config.toml
n_layer = 13
d_model = 160
n_experts = 64
experts_per_token = 2
d_expert = 224
d_shared_expert = 0
activation = "swiglu"
moe_layers = [1, 3, 5, 7, 9, 11]
router_score = "softmax"
normalize_top_k = true
routed_scale = 1.0
balance_loss = 0.000485
balance_bias = true
router_bias = true
init_std_router = 0.0089
lr_router = 0.000727
vocab_size = 8192
norm = "rmsnorm"
norm_eps = 1e-06
tie_embeddings = false
optimizer = "adamw"
lr = 0.00362
beta1 = 0.9
beta2 = 0.95
batch_tokens = 65536
seq_len = 512
train_tokens = 240900000
steps = 3676
dataset = "wikipedia_en"
Below are experts of layer 9 (counted from 0) of a mixture-of-experts language model. Rows are named router (the router's row for the expert), gate (a neuron's input weights, with its number), up (a neuron's input weights, with its number), down (a neuron's output weights, with its number) and show model dimensions 0-159. Each number is 128 + 24 x the weight over its row's rms, rounded and kept within 0 to 255. Numbers have three digits each.
After each expert's rows: "gets" lists some tokens that make up at least twice as much of what it gets as of all text; "raises" lists some tokens whose logits its average output raises strongly, later layers aside. This comes from a sample of Wikipedia text that the model never trained on. Tokens count by the router's weight.

# expert 25
router:113125125134113139190107138112112131113125165146152114158142116160170127085075110139166165167109095128099122114144147124160080122113099104129159142153139098135094089134158092140185122109109167127132113086145172141153115166115149171135156116145107139123122131120124112090145094119135156137114140091121080143134159148117100120131126145146160129142156125136109135123137099134140115119129163132142106124139114133167165113145084163098114101135112128101094113152101170116129138073167167
gate0:133118134141133129169165152133138115170116145159122146088124125127097129141095114130125072110206167155114159146132122118113132121096157159107124135115123129126114128119149121125076176140160125128097156154114145140138115122143113164162185123107118106122100119163126143111102145160125116134148086170088108095099146094142123085168162134171074128096146103144135152147124101156118134104163143120142114105137162094138089111130132108077127101139105160127124101154124116145149167138140114
up0:115121163114078089106080128154129103130112118118114138121117155125146108102135156161187157183109122097125150135103092111153079162110097087125080096124074150107142153157148121139165121147147137164163118125107116098126114118109123117139121133145139132120106100113119106120120099119080146136139160110149158085176137118103088128122149119135141149157123158124084108086127119111097131119077134135089111137138135140142172135110112124095089140078112103116140149091140137128095125099124132
down0:117071135103142102149100108130154108093123130122135125165127148130168108104134144108154172124096130132164132119134100098118108093118082082147091112104147139100153127123135140145128081082113157125149094101121109111140152163116130154126129151137115092142108141108160117126142101105140106116136168072109175150130087121126135151132133125132137123148173119094102116076115063119124111110097121149079162096123084143110133146119115154136133109101128109126117103101127126100152123090181165
gets: ",", " that", " after", " However", " when", " where"
raises: " the", ",", " in", " a", " he", " there"

# expert 12
router:126154106156144131079127132100078153124160088144103119113139125197105117099135143113119107121137159127132156148180132163136102102130141109140096114121113148091119104118152134064150161111125163134099129112112137127124108103164113131129146148106114144114111132143085153103138086148159124111131148103152168154159127082111138113145110130110167131112150161108144137130178124153148133092138123139133161090100113138181113117109119124108094121101166177137158170128156104113128114117087168
gate0:148134140139122124161141125123113163149126148162126109118155116132122173138124112145095144096166104126081134137127164126116152133164127086140125148119152153099114118144106120106107122111127103123158123088131112104096138121132100155152083138119115151109119108134093105119129095150123127131115170113127122162059142104084207148158116099139129135147137153161114150130117140086146105147125111110136088126115175144108187124088102122100174137116103150140103118095115107113106190186129128
up0:153118135073121118152158163113148103113131175162153163131128129168165097159146127136118133100167150121137071122144115147128120117150092104115112152109089126146130114119124113106148110114099151103128116088075156162160115110132112083078131120096124162169132127112148126118180145130124111126162107118119109117125136142130079086077110116128113137099193122099142123152123139128120145128180171162148131107179125136120132126157105092119114086121121132138139146157121132097132122110091117
down0:119147072103141111169111146129148138135118136079140156172133118120148130122127121132136139121155149166157130097121106128098121116204118070132102130103139164104191147128127136090173109133147149138137134112113137095116135108150134119110131077126140156141162139109105107156085124113112089127141171082108135131116164168130096108092101074141123111107087136140143126131148140126095130100111169145124071124158136133132134121130100133119095118099118133107168115120118083105122166114140110
gets: "ti", "si", "di", "ci", "po", "ho"
raises: "r", "d", "t", "on", "c", "st"

# expert 7
router:117100105125086149100136111100122127136124176098163145168078087087162161146158081191144126148114132134120165111125112112110133152121164132119154158086109069170136139138186168152117114139101137133164140144111146139136106121101105133118135164094125155144107117160092123106118146095114113141123110130125078135087121104093084124137132154141135092106147144117139168149123099108140102132109146149109146139107139110112168153120143116146114098106099106112117135158106119115110129122172108
gate0:129088098142138124125157098143148119167122126115111110142124154157137159091138127127107133132124159170132174138125105137106120123140122095177209172099126129141151107134133106117112092103157163143136133141122165126145104138137151166135119091100089117112120094148154132148155086148155096139163108124141132117096112121100141170137128155063151103128135119086107130174103103157132108114145119128090134108078150105175135110161101159115133118091119146152135111143137140125150103144149079
up0:138122124094111141127143146133123193098117102121138118171112128090108115127140095143160128126102087120169113128168170117119125095114143092121101121167126153154117201093117114099133133172111095142103119090146132142113094112146133116162121099161131132119155148105097152129160132155128139099063146114177141140163144140144153115121143139152117126158123121120132118091106139147102153132172118136119066148154129108149125156078153079109135123131175162108144126151123117134134165132105121
down0:126136125148124116146136130070108111116158094149177133115146170156100060143089140128143116163117131103121117131133131134127103080107123092109120127110167118108092121102122096125172140138119161131138093114114093107123133110118109123121135132142091187172130176105110128096125140142101126127150118099117163127092136137164132146140134111169163153152132087131106151121114155138163109098111093164169105072138103134116132135118157133134131124140136135121131146165169127128119048161124147
gets: "s", "t", "d", "y", "e", "er"
raises: " and", ",", "-", " in", ".", " ("

# expert 21
router:169119161145151135162122182165119120150122076102141145166137126148164174158157138122128085152185124126120122129115129125104116167106132128105153114157128144103107163106095107129140130124093109082140127138115170084152154140119112150106111092111138160170114096125122125135137179148126102139159135137109103133123166147126153110114126137092157153070099137128171128121133098140125145097128104072133146136127091135128168084154117139154152094113123120111142108133070151116110118118124109
gate0:112076152126144118114095161148160100144153185097104122151083144125112102134148075164138143140132159101130141137120131125116136112143150145126127132116125106107084149125168129116147122124091121109146136160145153130140118119108160116139159131108162081107097153134109140124140140142133106152141133175117120102125106120120106115102101155110137113119120080148145137126128145131138148143104137119107119188132181161137133145108121139064067094145127155092176072142116130180095147114088104
up0:122099091112095180118136139140125120120158158128116115118156170092153136143127098168151150174098109121079169142106152107146127131120175134205162158132136135124120160172172143112128150123145143124136135111114100122119130122163163097154138134139171124128089136128105118097128136104141138166145124190121092097128123121105102107127109068128133097152123139135118113107090108135125106079117164101125116120154150145149139103137123196108115108124107125146135131134146105152123159144091115
down0:103112118147142141152095104172135084141091135118123111144151197099140130122122118133111151104133099124144139130157114098132130119193100111126163144128125118117087118106129122144099137129126145136159104102119117095164128110149149128136105134076085088094104129139083089099166121110146146146132122168148132117111162142093150141130137160157120134139104108163116139119119151134114182131160161131139143183071184122149118138164124129124093135108129137100188159107136122139120159132111093
gets: ")", " |", " 18", " March", " January", "–"
raises: ")", ",", " and", " |", "/", " ("

# expert 26
router:173156132146125124130129116128126138142131125161126142113126134155198105118070120140121093148117162098157115123129136151120126120161095128138107126106117086111112108203113117137145113131107174158122144174100118134143182122142175133101099107170120166132157154081135120121143081093137158145117098129133177117145145147135172132174160175135096140171133121153150118136108134122158143167133143131130099129103115163085153137139145139113141131149093137170128136137121121148110096154141148
gate0:076131111161153085078103122133152136137146124104121129158146137108104157147141123122074162159138110121135093161145111099109162095151176114137176115114109118112111107087167144135149182153131145105147132144148150148123152125124142120131166161142175141131151132101165138143128118100184089135116162153095155163121096125084138084098146115152132108111127144136126114130087134161139097065155091139128129125140126133136130159125108159119124114154110122136100116089133139141164110149112154
up0:148172147146129130165159103144115137116086189117127116136135141172171126067099134135155158133162174129151117081057147128126108107154121119157126170091124128113133113152106181102109114098125161159104147092097172126114139141145115109125114128100120113133122152139131125148097158110100127109112068137125123100097117176115131133165114163110139138119117096138102144099142187122139132158109142102163127133141103123121149113134112119146124150113145127119178135129095116151130128110156099
down0:090085143121139139119137116147124130093084117090146152128166100142140115130095155118143097101121099145142152114133154160141118130116141125166146101128087085147154134143160112142117102075147106127117152133125171159110096117067139123103135114155111097072096126128134137104125154122125148134101105095120148144143135135113078116120088106141108157097106101110117078150147139131100132078122141091147129070179152146159150123135116116102154152090087133149142126149116148141102104099096109
gets: "\n", "\n\n", "=", "\n ", " \"", " also"
raises: "The", "-", "In", "=", "|", "On"

# expert 59
router:120130132110144117105115090113149133129133155132133105113170128178136114086078110174090127141184161128109124145136172145143111108152149129123175153131149097075119146127153176110177146134113115118111098107113135121113103173131119098096136135115112138122146128122059098150108145080127121156103159111148089141108101150120091150145152131175117089085109141113116169118138141121104123119144110147137096143128153118136120130114109144132114109091106136142127108130127154169112128201123147
gate0:107147126098096146175122113148138142128153140138100122134136089124123148120129119125115145116116064121130112099106116140092148115162113128116168079147103126130115118144105126157137086102161108111091098117162146128139159158141126152124104105159133114126146134123151112115105106160070122120102225138126145087115155165133167123116158125098154107102092140125087143124136127126165115165118076140128103098089162119124125140132128123122188128125113073160113152121110114156124148127159124
up0:113141145135120112152134140155171104129167136113152126137139116166127093143121139155150145113116160106157152142165124107144088162121089148119141175172093148139121164150060181102148146143119168110138144147087143106159113131155138119100091142136130160145109129100085158145122168135110135160136127159126097134163132183146098119117149110154114107146149094107131112146093102123079114107126160106140136137168142131148169109160101173136097135142116138136125102123175137134162133136135150
down0:115145149142160177137103162099101124123115133112115132117148146153119132143130194141123135140139147127163146142129117140121115103170150144135147086122143164124098132144147149080155144130135129131099164147113132119127112093110141179108098147106114140146125125138158153152117102145148141131123120151145151103111117118093088121086156156132113178104118097171105141093082210041090140136152089157147137115093166114148128107128106110149137138139122125121134131130170171115132136132117131
gets: "s", "es", "ers", "ies", "ion", "ations"
raises: ",", " in", " and", ".", " on", " of"

# expert 58
router:140131150110111147098175158098174123160133090134123133083136146106119126124170107185123143130125122118122143123153170176100132108116146137137132118104171136168111137129155158111137153141110182135112174150143146126124069111124108132140122167116141135139164139091106140112144136168146111116159107105094170111129134101112109169179123132138126124092153178101086179075133105109100109180157150129118161122135104139109108131125147112104130116098129140114160148125130115121113132093151143
gate0:063147108111143129134127134123098153105135044124106141127158067149111108120145186105151125124107143149133135111144135141124155149124129092161138137145149171135087105121093135132089137065148161133145109156134129147104155094134148158086119157139123153108148120129152118157157120096148127116102130134128132124110108099127104124142116138161142093160110136138125180173118140130127079105136108171100156116105190095141112133144124098117153135159133138150114143131156127142087121110143106
up0:108129154168198142118134128166137105152145171157132155139159135133133140138170094152111177090103106108126139088120102149138132128109128130141132125150138127107099089185131123153116117131137112127095134149123126122112148082118172139101128115084101109114113147111128137105106148147181115123123118155114107118128144131095164102083104098135090114142158124133136131175120170111137095137166149079137141129095121126130104158151113163117078126086095120109092114140064105112110135133103146
down0:139134113133108146096127104167121137129123160081148128127136147104085165125158112096142063144124133119133108115157101128133087153150126115124093134111124129137158139152159126123129145129143133154107149138099157153139110115129142134131118144172145167122094112145135138150161119072154096113116099106090112063127133108125156121148148122125126127119165103143109146113119117147206138199088106169162120119103087097169170159110161113107090124089145130114120129146145113140125120140107098
gets: "ta", "na", "da", "la", "ia", "va"
raises: "-", "t", ",", "n", "s", " and"

# expert 0
router:108091116132182147139125107134127111158119074140097109138140129104128125164112152107116121156133171112177109128120094158106134131112157100146189101136129117144142090085085131107146140107146100146108145116091131074146136122151095153103095086107120159141126131106074124132174160144157107134126153104088144147154127104118154112110108132115151141072131112165140108145125140131106135140164103104098128140123170133102134098079129120129136117139103101139140077095160110127162117103134111
gate0:126132129145113159109117133116135107138112137160127162082120118130128088101133127090093104074161151098103087105107124146128108130108135146122087117124178141128136098117103123132158108097160162179134091081104089097119101177133119107115114157111094092092110125150142075097149124128146157092077133081109101119126123097104131107173115155137129144128122081108182167108142166134123152101120111128134141111150136134114137126123096106109091113117129107149167157129124123131128143163116127
up0:129152154132126140185096115121153137133133093122113130161100076113131143096154100175110163129055144113144161105086132124122145168064111102127112146106111149136146136132129127133125178138139150131130143142106096117116097095142179159155132141109113148167147122109139105162114102093094125119151121123132126191119138177130132095145163146154116127116155149113132150133143133180118102115091143146129133130116116070161137088158165112102153116091120130120121135145110153118152129114133111
down0:069135115134146132145108137146154164158165123107118120081140102162168089095141122139157112130121086141133102129136117111191137137098172142111156144141129139112121096158083104127154115123156142168107125131112099110159181091146145110129121096151098070125146130106148102185149170153173148139133173132120159141114125096124149186116143154108127152134142127146156151184129134136155137149131112116127128130110148100128133137172113126107119104128084107106102140112115141128145144122101111
gets: "-", "19", "1", " 1", " 0", "2"
raises: ".", " |", ",", " to", "-", "2"

# expert 61
router:095133144110140145109140090133149165170069139151108115098157131090144102133094144126150151128131117128141121120147135149147113099151198143148113128099149107148105147129157111130133129124159117107124133137100095137138132144069114113088172107118116122091114144130071107134152156163131142157130160140136161164145120125152123109106122129095136153111147123194129132140164104163131115119159146159150108131154145145129109110127073099099106111109085108105147088160119084186152129124114144
gate0:074118083165157113085158134120140115139174165117118094095104121130121124117111113148116135105138134153100151131113097128155120145152155119136107118108113122141149105119089154063135108153107105136142107066086097126149114164161123106123091136152130136072154146140126136150145138116142158143118112097160114129163079133117125131077135122118122109104136159199131117181116122139138126105145105130137184117115125160091112122124096134132114103117116117157112128136115095148114115194122119
up0:114144118120121126125137175126114101133093119134115138155088177146144117125165139120146054118132119134127088197129103130113125165116141121166131097088124140127100111132131165119153107158139125136102126132129124141150108099114136089133162110076118148121193148124116133120105120138126142093157139127106132142172124134135150111149167172092158143109151151119123156150102145126137130119122079139180176081092167114114149101135135139102086105147135147154165141113150101109141162131090136
down0:105131107108131074142128101139147120167180097145109103125150146115097188177098115170124134159119140178152144148155153169110146158139101102116150122173116114141132174133128120144138143162139144110150163155162127156126114114116105175111137121123131133110116161077147131072125115108155112116134135127102138113129104138129128147129060096107142133098122118115102146115132101150127101074108184153131104149147098134159122102105144136133158150136156115143123130125102166110101096111098132
gets: "0", "5", "7", "2", "8", "6"
raises: ",", " in", "-", ".", ";", " of"

# expert 42
router:128115142124157129093122117120179144100123111131105167167079114119130106165143120133093154155125147139171102084111106113102138145121119135158119105117131085144132081096109149140124154128073127127144120122169147166128148088118114104114094170104133079142132160136154110112149132117157125132134152148164113128120168145140091173127118121135129088148134106125139119142105136143110126093135143104117127125116068139112087172119117146186123107147179099168110144152115140093172088134118113
gate0:116078117137135149134118134159146162149120125179145118125148104139126137126142178136138115116150147158128083123148136132085130147152121121163171138157109145079156087128128173130140107093118161117131145110132116157125114151165142127159069161129115106107158118102106110125165143118120140095160148059136156153110136152165095131086122129143158102105140101158067144135158124159145135083110120129131142093095132166172115084152141144124146125117113139132129118147099144141165104138145159
up0:124147153140135092107126145070137094126162116145071084120075162121116143138146120125126086154137097108097097127089160112157097132119141119092118114092134132111147129121093108127090148149153123145132136156152134101137139095129129110113160080122144132153111104114139114125139051123107116119073122183105156096062147163141140128152113138087101140089137118142136119130152147141099148150144115124155144118128113156110137158125141120154172093091149118114132114117145127105106138106168119
down0:087112126074107153072122151108122142121180118124160134167129124118121137115155174122133131140093099093080147146124113124115113116136139136098125154133186103118110104079100131078105144122149184130168083116122155167116117112144118138156131096108112147145112143116092066136148088134154148135146142157162133128097112111127123116153102125139094125130111125134140124124173107123119150193146146161125095125124121129113089143152118096150103135170122150106106140158133119154122140105135085
gets: "|", "s", "t", "d", "0", "b"
raises: "-", ",", "\n", "de", ".", "ne"

# expert 34
router:130126119125127169147136132128141142122150124114140165132071107127143109112133141130150154108151076139142116145116113118115102149169141163127123157120144130112114109128085112143110122146154135122110096091107158111116130176123100140110092097121100131102116145174166148081179128111147122134092081123120149096121177102124112069178136105144111139138101159209122126169126093140129152110160175122100117131113127151136161134115147120119143106141136142142093170107148102075134134105108113
gate0:111109086134166135088116100080108145141119141130147107071113152171138146111150125131118117075121101139105142192128170126126133120142183110125127110135125147092134127167109114118139132106104134112110109154140102101117145123125096146130150143080163140116108123169156164107154127119124099148147107141100186142116159113161145142145134131098118118095092156167158130135127131148114151099107135131118123127071126151106134103113095183107172144121158156160124156132140106136096081104146107
up0:142140132115127127143103102170102126117115116135134130148144156089111126189115127134103156123099150131098110110121111138121158153117100147123139130134091135139121162138155127133131159139134129106151167100175161120172118142141151131095142083179081142148152105108094124156116118146125169108144156173157126097148139128127094085101070139148152177152126154106091153098137172134133123148127103106121128132171159112150085119130165093117111114141138101159124093130093113114170152133112080
down0:116125142155126093125106151140105141122137113109142105151104139138132141103118146135134108139095180074126138155124147167118113135115115107137153107135154096155128122100139118104116152128091127060118084100137132129084075129109135088114170104139168152128133139155095105117130109104107123104136095136142083115136105111135107127082148145146174092094142140095114119074127159168107117146119129123109145056135133120117145105089146111088149125106152113087114114115151096128160128081116164
gets: "|", "-", " |", "In", " In", "D"
raises: "-", "  ", " \""

# expert 47
router:152162104110100118148124176178134131170121127132112100123156149139112156130075130155125102124142131118105123145158120154113105118143166128140162145180151082098124172165099092135099168147157164135142131154091135138138117144091166128144126116109136128120146092116069099121123161126125139120170115136121068135159137110149106074181125144119119097135122149127176154141128102133126150140184123103116105147123114144162107132177097140165122138121099153131130101119153146126115142134106126
gate0:140134133117138176154137175150150129166098081155105106160178154143107118129120109164111068128109112133098140144113141165159107119101135089164099099134134137112125163115125076157103106111128148143138142153138159101129151103123119137125142156172099114141118124101124171153119134133142119084122160111123141096131175132092130124096106114145134148146111136136136105160096125110109131146154107097167105093197149149149095155136104142132168115109124162143112112081124141122126141114166167
up0:129149115163139125167118119134080095144078146160144072148159169129136094060123098119140143118125151114099096140109131113112118105113134150128116100143137102158140139107144107103154134150113148160092119122146074111085147135090131114146094177090137069111131130097123149100140121126158133117143102129143121150141091101089149091158150119170133132113113158150130099096102144127102127126147143120152145138150130102114088133123104127127099109151138155160158126192109137108135139169137106
down0:145133099098099128161114190138152136118158074149095098100133127114088116113134131084160167080090134089136131133129133155154133087114140140087105107126145146137158166158146110139104149125137101128125134157127156128174161138123130075134126182125113150129135118112107125120172143132142148165137135121133143141196144145164124130144137161109131107161110126104129104117132115142115139122141100157109108117112083119126152159074150120115083146113127096094103130111124136096133136090146184
gets: ")", "\"", " States", " century", " France", " China"
raises: ",", ".", " and", " for", " with", " as"

# expert 22
router:137102129110087131124131143146088150095093149158107170101127132101169124194086105136137111119098128140125116109160144146127135142106150068116142130167122093135156153132128093139107094107168144143169128113119126146136090092144111166168169167112154097110149072113100129097133144124109130104158133165115163126123140103114121092126138126130119112149097095137112092120127129162110131158115117145087121129130113085148111129123117142124089119120140171156096153069157136131126168114149107
gate0:156119127115127140116124127115103145106146071109127122147139160137102093150163145114180115115143133127096147133153130195093110139109116142120116136117141149128161132120191131091132145090116103160135113154148140093079149143163153141121121115125089142128141123133135182097134153152095139108171135165152086143128123142095132130107098154110140134127124164108120150145154113135155078122103150150137082121171120098123116115117135122088141065122148134106098097119156126151091064104134131
up0:100145110145137093089132105104141145137127134137144119112154147146118171110131128146152137155106152147132130118147122152130129140150122148120126120139112187126132143133140099093142118088116138129158140171147194136155105144156139143190156138137131174109145135152187138122164163122114168162074115155097112147124167137098127183138106136061107172087132157120124119123080152127164093120159103124109151122121138162111090144110132122144132112095105138151128114128127157110116078128111109
down0:098133173125109142100160140101147132093065107148120104120154134158160122154105081130121122148135150145113101157104120171117151145112079088147133141096149144137148139107180134131118137125111111153160142140097160110143145157131111159152153143124140163149078113130147106157164114125163136144130096126123126085112103120154129191143088098146125155114125125155173140093133136150102128130114107100122117130099111183132126078121132129150104136093202154117119140129121135122108097113129099
gets: " American", "n", "an", "ian", " United", " National"
raises: " and", "-", " in", " a"

# expert 43
router:154110074118099119101123085164115162147123065143137167113141139176144152133176128120166135132100124116125119131120096103118128121140137088108153171143128145115094114133120100144158172086166145116166138137064132183110133138127178113151098126120111120136116140104160150131141118099111127160139088110136080106147134124116119170113106115079137136141082154165132113127151117123162095142102141143147156150130097132123150119154101131102098108119132130129136115155121149169122109171107117
gate0:091163148090125166114154155069114103116119167133132135097137135111156098105118160120110115137127113116154140093099127153085143148120163134154137082084146132155129119132101083086085093183125136152147120116129124126098094144122124133133218150131142117127142151110105079157112118137128163097165160161130157153154153101148120117121112120137102150118151099158105120103119176132127121147139119174120105143141164132129148160131127122157142153115135105125138095164139089135109123128140122
up0:101185131109083169117118102106114150122110133131163147085159157126137139068129175124123117117138122139081140094099159158144104124112157117128105128109110161126137114150133083111143129101158135113123125088123122133086136188153101153102154158126168101128087129094109101131080123125117123143142108123142116114128169126118132138119125095127127111140134116133126164160110147137148121116153127128099153129140123080108159141153167083096099159049102110135166110129147150091150110121131118
down0:126157125113113141140110144141099138137140135144117085104152127120151127127108133156108147136169104108091165135077106165194149133120112168156103106101097137164144117148131146085111110159159166105074126103101100123105167143135120174105131109169131112116128118144094118152145165118127117123128145152138130134117141161126151133125157124166117141115171147131164147160114122148152147087170201126122163121153090141133135123146153145101111140116144140150083093159166127140162106109144099
gets: ".", "=", "\n\n", ";", "\"", " ="
raises: "\n\n", "\n", " In", " The", " He", " It"

# expert 35
router:150140159124178126148110148108165086167141138122119127109084145149133117151127106095086099136149107135142123118095098148170152080104113130192121140128108152104152094114165114144129123153148084139090122093117109128104159103073174106106159161094129099115122101129144119137166128108147164140115143131090159126143075132092159127137139147162138134146165123128137138141133153167095164109149093115138176113103145125094137143139141131111124131157148108100140144141124109159127164155124144
gate0:093128120130154164105165101115160115140139107105109133094097110126110125156126144111161117123095142107149124147108128144111173113097123136127089094154180114095129152138139137153119132108207100098129138145177125161146106110157120136148133127101118156144117165143132125115141149089148107130136169116131122195161126132137133114183133158109131157130083098103150161159146145157117115122094127114096126120128126125132138114145060149114096075150108105142149137095078119134140129113098147
up0:105125128150141110131097179127065136106166093134048163128145095136137119127105105127121093128152116097122137116119108138136081132085193138143126129141137111110132138132143169156126106126136145138115124111106107121112134097108134102155165119084131098159118137104180125117131135152145145110145104183120101110130131146116125184131123119105072116128138077172159113128090120099115146140117104111110118111175134110126120131138129136142128108109117139098117101137198117096082123114112124
down0:141072138140095118129135157148103125123122141133086162140130121137149113152120118157123123146137178138148101132117167153112124131103143127163132162166169103090087116131098124197150150134076176134130109149114100098136095127095152137127086129144132157162142140159097094128077131117121161134124118161113115120164093115105101117153145142091138131162107153106133126138120116106100106131093158133137145142140152159192139154124130160124146148137171173118162079167135128125133123119104139
gets: "–", " his", " |", " (", " her", " 0"
raises: " in", " at", " on", ".", " to", " and"

# expert 28
router:158149122121102129141121133152089115145148069101147153091133092129111118099116136121137164106142143135109116150121136127101111089106109151097123131120102152122135151127122125093151136138116164100051110146105102140149090098125074106176137119133115146108109133089120161096103100134149097114182125099151148153174066123135146098130149084120124182133120154153124117139079176138103127166106116134079134102157146117127131131114122120149136152141123129185116136133141097129115126143135120
gate0:119154112109113141146126160155108097119126117128156124164136150102155132134136131150171102141154100120146132129101137117089122130134132151176146120091127110167097147145140102155099134180105099154126131159148155170134091122137146139103103071125164101143045137149178137118129138134102123088128104139157128109114111152152092149135132164180147103145157110129137146140138123067117087155147114133097138115124108137081090111150135103123143139133147124162108092130137176110120109104114098
up0:137143160124078098096092096146139153137137118125097073114174115125134120089139075128150132140112122104109121131120162123109105170151135127140089123118128118105127142116154175155068108106097159129147118145145130170089115136085150160112098144138145094130149161129084166138094151131147108163152155119109178157127139151117136145104125092122164128142131129146088111107106130144125135182100121140120101097135143110154122101099119114112125106183091119119130074122142124135146165155118131
down0:172143122134108085174096101104105092131129115145118118107118105100104146111103130121150164150172111102092153128097150132125068168105092137135083156162150162141132127138136146119088132117163106086149173135162087088181121154144121137115133134127106186149077096153110172127138126135151154160099121118121115139130121156134117072138150163119154140116130095153142118142130113121118141131120157176095121099130162118142133116124121117169125127132149152116152122095134134125141106101093116
gets: " |", " res", "See", " tra", " acc", " ass"
raises: "-", "t", "in", " at", " |", "le"

# expert 54
router:134176138106111102111116108150147148102158117103159136143134117138128175172192117140134133141144135121153119108126113099124174156132082151120127133150138115158155152131119151142092103138142123175165162115179169083129107073110118116095120162135150116144125133140177144142069121175143132136127130134127105094091151137120130175128142104166143117074125096121134136120143096130125098126157149104134123136149145106136136170130180126148150133110144145089080135128115132138086115141145098
gate0:108153109127136115150086104116140122166130138140137134114132163161122135124103075108121135148126146108134130159159116196147151130073126103133116121146151144090124163095135118168186145133106129100097113124081134139160150128140111134136114128091098123121121075090110136149145131141111133163148134100097087102117149161113163132141105052127147117127124134104144114116108130154102137132105112100155130127137098172110109141151107155123117106093128128189082151127155159083115123163102124
up0:156093110165123156138090105085128136089089115155133124080137111116127080113144115115127127112108117100080156061120144128131142144153121121104145114135173112104140135137097151086121135110158121124133152110119145135118144104131121076113116136089161099159148126138161069118135132106131155111177124128115110109116114128141143104151142163129105163141131104115145165181110110129130110100143128113152144104071138094106146149127135179153162086120120134121084143131098073157124111102122123
down0:173144098150116147103145138134092152150155100139104129109113126104139132134107124115053098141135137126138160137147139126170160151164143082109133186132108134128122128098154134111123164132107094103142072179101132134163129114111148118155154129078105133157185103139115122147104126104108143111159141090101098117111146162129091140122154114141154129163113084117132153158122129122153149136154132128131127069131120160061178139125099089102137156132121124113131123146102149110114124137118126
gets: ",", " |", ";", " in", " –", " and"
raises: " and", " in", " the", " A", " from", " a"

# expert 8
router:086204137159131105123136102121147138127099087136098105154092130154158135151119148118116119151116103115110126121108136143134092120135124130101111125137131139125117120157115135131147155122168089144170131123148161130114096135164192112123146168127141135113116134086194137118052123207114113137120097105120084107146129119136098171130145103145157115134107116174099112143142135132136120156157135122196085121125150148168127130103129115139130118123123150122128137108159143173123112121131136
gate0:135129115134121125096144102119124114112165143131130178137168168136138142071068105159125113135112170138137152160129117156142091108115167093115142140130133123152109141131148108141136167154155118134111097115142076145103128131140108129157166110154137159090142097092130116135154081115168102132118133135146127154139119080159154130129098114135073117154120160105125120109104131123136125147125144193122111095183165097092146097138141152131153117145149121118171122136138104144156130155163179
up0:107092161121145157164130132093107166090118135143150125151162148137109109131093130149107111121152128127120150117137151129115113129108100145129125135139124119061154105108172187110130157133141166106135124151113174096113165134157081139111090112126132123115154166120120094076133158107139097159055135129099114154108123135104136144125116145144137117132124148099115179118129112147134177115112141096090131153122110128135081087118115132117108121080130129146136114169095111086125102172155131
down0:132115140161118130149131119133125169145178148138131134130149128108123146107067107158137128161085146126151152134151190160126112149168121119101119115133103157177153110088159123169153113150158094117110095152114129120104106123168139144105140115103133093112097088064094087141120133124094156152122177137120121121128135123122143143148105153144106146116117133112146154150114130111120126086126091164128082160161128126087139092123115133112124125172119103099131131119157079141132092138117177
gets: ",", ";", " –", "—", " ,", " Since"
raises: " and", " the", " as", " in", " with", " a"

# expert 40
router:130129114148134152101107138142125132136112119110143142111101170093176072147188104112131123111130177137157143090110115087122141091111086154158139158121122113125096152115123115094137093134132111133112148118148138105129097157124148146175109130151170110102134169192161176132126111142142152096152099139162110110092079113126131110160106095135097082146080127145088163110116105140117106079158151109112135146153138096134142115121135150127132127107108102112144144158134152098143143114126135
gate7:128110142114125120105107153122173144130098111108088123128124127113114129117140142104170146184097157160167094137108100116123140134152129115140154118109100126108163128101147114112135132103179113101149135132085130152151139102101125101133170135144150086149135103149151185157177118169156143108150177141139088149154109155133133148119146145080152140131093121148151107119149164145139171190130103119115113143135139084123150154108116098147088138163154102147131125094094099140131101131102097
up7:083157114169119090108123089098140146108161134095151079096104085103112127112148121148085124143126140109124153139079095093112123177110130111104086200126129137147097121110107120112141090135125107155109156110156113136114157109112109162132108149122111102118167120132137151140143186116121128128116125126123103133117120095137133135136097087128137123119122159134092161177138135175081142126098156117127190149172152115158146105157105128109137127121110158148160139133097111140124145126146145
down7:112089162103095140080096137091135130124147120184136124170107129119140132104135098154141153137108140078094158109141082106109152164145108070116113094150108141132102150107152116143097135140126106150146181130106160114155123108139113105127146091093109121118146110112112154126120134137138106090137108115161114138101161162100115164128131120106126123144125107092141138110146132108097109099122114189131091140159180124157142172126116135175158113149112138155095115150080123109131119133103089
gets: " |", "|", "-", ":", "=", ";"
raises: " A", " (", "-", " ", " M", " 2"